From a checkpoint of a small mixture-of-experts model trained on Wikipedia.
Size: 14 layers, width 320, vocabulary 32768, 117M parameters.
Experts: 128 experts in each of 14 layers, 32 SwiGLU neurons an expert, 4 picks a token, a softmax router, a shared expert of 128 neurons.
Below are experts of layer 2 (counted from 0) of a mixture-of-experts language model. Rows are named router (the router's row for the expert) and show model dimensions 80-119. Each number is 128 + 24 x the weight over its row's rms, rounded and kept within 0 to 255. Numbers have three digits each.
After each expert's rows: "mostly gets" lists some tokens that are sent to it at least half of the time. This comes from a sample of Wikipedia text that the model never trained on.

# expert 118
router:099156087159143150156158147112157110113155096140103154108110116163148148152106150113101101102111104110154103154143093151
mostly gets: " Born", " Died", " Genus", " Synonyms", " For", " Bab"

# expert 40
router:103160100127155154139171158119153130094135120142106148119122099156147167142099136108101105102119118169164081138145114146
mostly gets: " Lemmon", " Won", " LINEAR", " –;", "\".", " criminal"

# expert 103
router:096160112141147147159160164118130093104142106150101158096107090147143160147099136104114119106100094119155106152146112136
mostly gets: " a", " able", " assistant", "time", " JPN", " United"

# expert 112
router:094137093151156166151166157107152109104143112168105155100103105145134153148113143105090089105112116157145106137135107125
mostly gets: " its", "'s", " own", " her", " their", "year"

# expert 77
router:103149102155156155157147152103165110115150114154114141105108103149162154137099141112111100102107098120153096153156104139
mostly gets: "election", " lot", " men", "]", " coal", "died"

# expert 55
router:112153104161142169127131158128136117105146103146104146106102096137134161142123151094104104102099098126164111128129111144
mostly gets: " including", " from", " as", " like", " include", "From"

# expert 108
router:091149093153139141146142159118164103106150115158108146105101110156159157147105134100103102100114102126143115146157101154
mostly gets: " p", " anti", " fell", " Jad", " phosph", " Je"

# expert 126
router:097149092158152148149151147119169108104164106159115150119101099154153145149105152094107110098099112130161102157150109156
mostly gets: " south", " 100", " gas", " Asian", " north", " coach"

# expert 39
router:106165105146147155149157144118163103085164105155096149094115099156152161149141148102121120102103122158161103155153114129
mostly gets: " including", " alongside", " towards", " probably", " possibly", " includes"

# expert 98
router:112142094165146148143147137118146100113148103152116159102107087161160149139122138118105110108119102144146125167168097127
mostly gets: " Goals", " agreement", "part", " case", " rule", " action"

# expert 59
router:098163087147141145138164148095149098110155105147114151098105094158151149152096165108100112094100104168155094151135112138
mostly gets: " her", "'s", " his", " its", "term", "'m"

# expert 58
router:109142092138148141157161142098146103088162118140104147114109103157147145151109148123092098097093097104157109141145100140
mostly gets: " the", " The", " your", "ective"

# expert 28
router:106152105167157145147163146121158085120153114169103154100092111151145165142115155097104108107106099150144109151151112131
mostly gets: "N", " closed", " dedicated", " initial", " +", " artists"

# expert 71
router:107151116141137144150140145112146110115150112157111169097117098148150166158107156114089110096128117148157097151141119139
mostly gets: " (", "(", " (\"", " [", "]", "["

# expert 13
router:101149112134158132142149163114159122115145109147106135118105104158150162160105149112087103110129114165136091152146100140
mostly gets: " ;", ");", ".;", ";", "\";", "If"

# expert 61
router:100141111145140147159146150104151095089151104149104161104097097154150145145112149103101100084108109137154100160145099148
mostly gets: " keep", " agreed", " Hollywood", " kept", " NCAA", "incumbent"

# expert 92
router:107126118121135152159162157105150117128143115152105141115112112158132149160135150111112117117126090136150112174161095136
mostly gets: " number", " part", " view", " amount", " care", " variety"

# expert 88
router:099136094141157145159147155126149118116157104128100135105126100152152149153107154109120116108115102119149103159126126170
mostly gets: " was", " has", " be", " were", " been", " had"

# expert 86
router:106142105150151140136154140112160101122164113144115154088089106145131148153117145132110102097114118156147095153148106152
mostly gets: " Mc", "'", " Philadelphia", "’", " Futures", " charts"

# expert 32
router:100132117139162147152158155107157105089164113153111164112104096162161144165127144109103117106114099134170103163166117162
mostly gets: " However", " however", " because", "|---|---|---|", "On", "During"

# expert 62
router:121150117145136138150180145118140108114164131148124143106108125143125174142108142106100108092103113111173082149137130130
mostly gets: ").", "\".", ".\"", "\").", "}.", "'."

# expert 47
router:097151120140154136147153162110147114102146120172117163094098109158142143156109158105107108096105100102140099158163116148
mostly gets: " lot", " member", " bl", " States", " Suborder", " parish"

# expert 69
router:107148095155138154168150159118143101112157100152103143103096097160141136162101146102106108104110099118146109167144100149
mostly gets: " The", "The", "′", " Jr", " the", " 180"

# expert 7
router:095148084152167151167150136107144108101149114171098149105104101160154143149110138099113121107108101146156101134143107149
mostly gets: " when", " where", " When", " Although", " train", "When"

# expert 20
router:095144094167152143136142160105160123136140098168106140126104109156157145137092147113111103105120117094149086154141109132
mostly gets: " (\"", " (", "}{", "born", "=", " (/"

# expert 121
router:103122106143146140150153153100114110103134057157103129116089094141158156148123127105074107117113117116168115133163109152
mostly gets: "/", "_", "&", " ", " Euro", " '"

# expert 115
router:096161098150146130159162147120141103114153107159114154091101098145147157150106160102106102106114096121157096157148100158
mostly gets: " surrounding", " nearby", " small", " withdrew", " enough", " demolished"

# expert 38
router:103152099153152154159153148098153106117165108157108153110109109151154153148105160122116107106095094114137100162140109138
mostly gets: "—", " —", " ", " ENG", " ", " Buffalo"

# expert 5
router:097145112153140153145134143104161134113154101145119135124107102134128151122126144112095097084101116126135119175134100161
mostly gets: "\"", " \"", " (\"", " “", ",\"", " Coordinates"

# expert 100
router:101146096158158149143152153117157107107145100149111155118125092154148157146106159108107113114114106122136110160143109149
mostly gets: "St", " Kitt", " Angeles", "iy", " At", " 93"

# expert 16
router:109151115140169147145145138102160117111140110149113169124120107141155156156134162094123108114116097159136111156129133140
mostly gets: " and", " while", " but", " &", " who", " including"

# expert 10
router:103151095141141149175167143107151090094161112156102133115104104139134141134097155124106130118124115106163094144147121148
mostly gets: ",", "\"),", "),", "\",", ",\""

# expert 4
router:098148103160161143160149165096142094104157096148113141105104108162142135148103153108106113097111101108132113134146094151
mostly gets: " mid", " Kar", " Hard", " Chin", " Am", " Sund"

# expert 66
router:111145088142143133151150156115155112105152107154109145100118107153160158146109143102097109098121102108156107149158099149
mostly gets: " Mont", " cell", " constructed", " sp", " moved", " outside"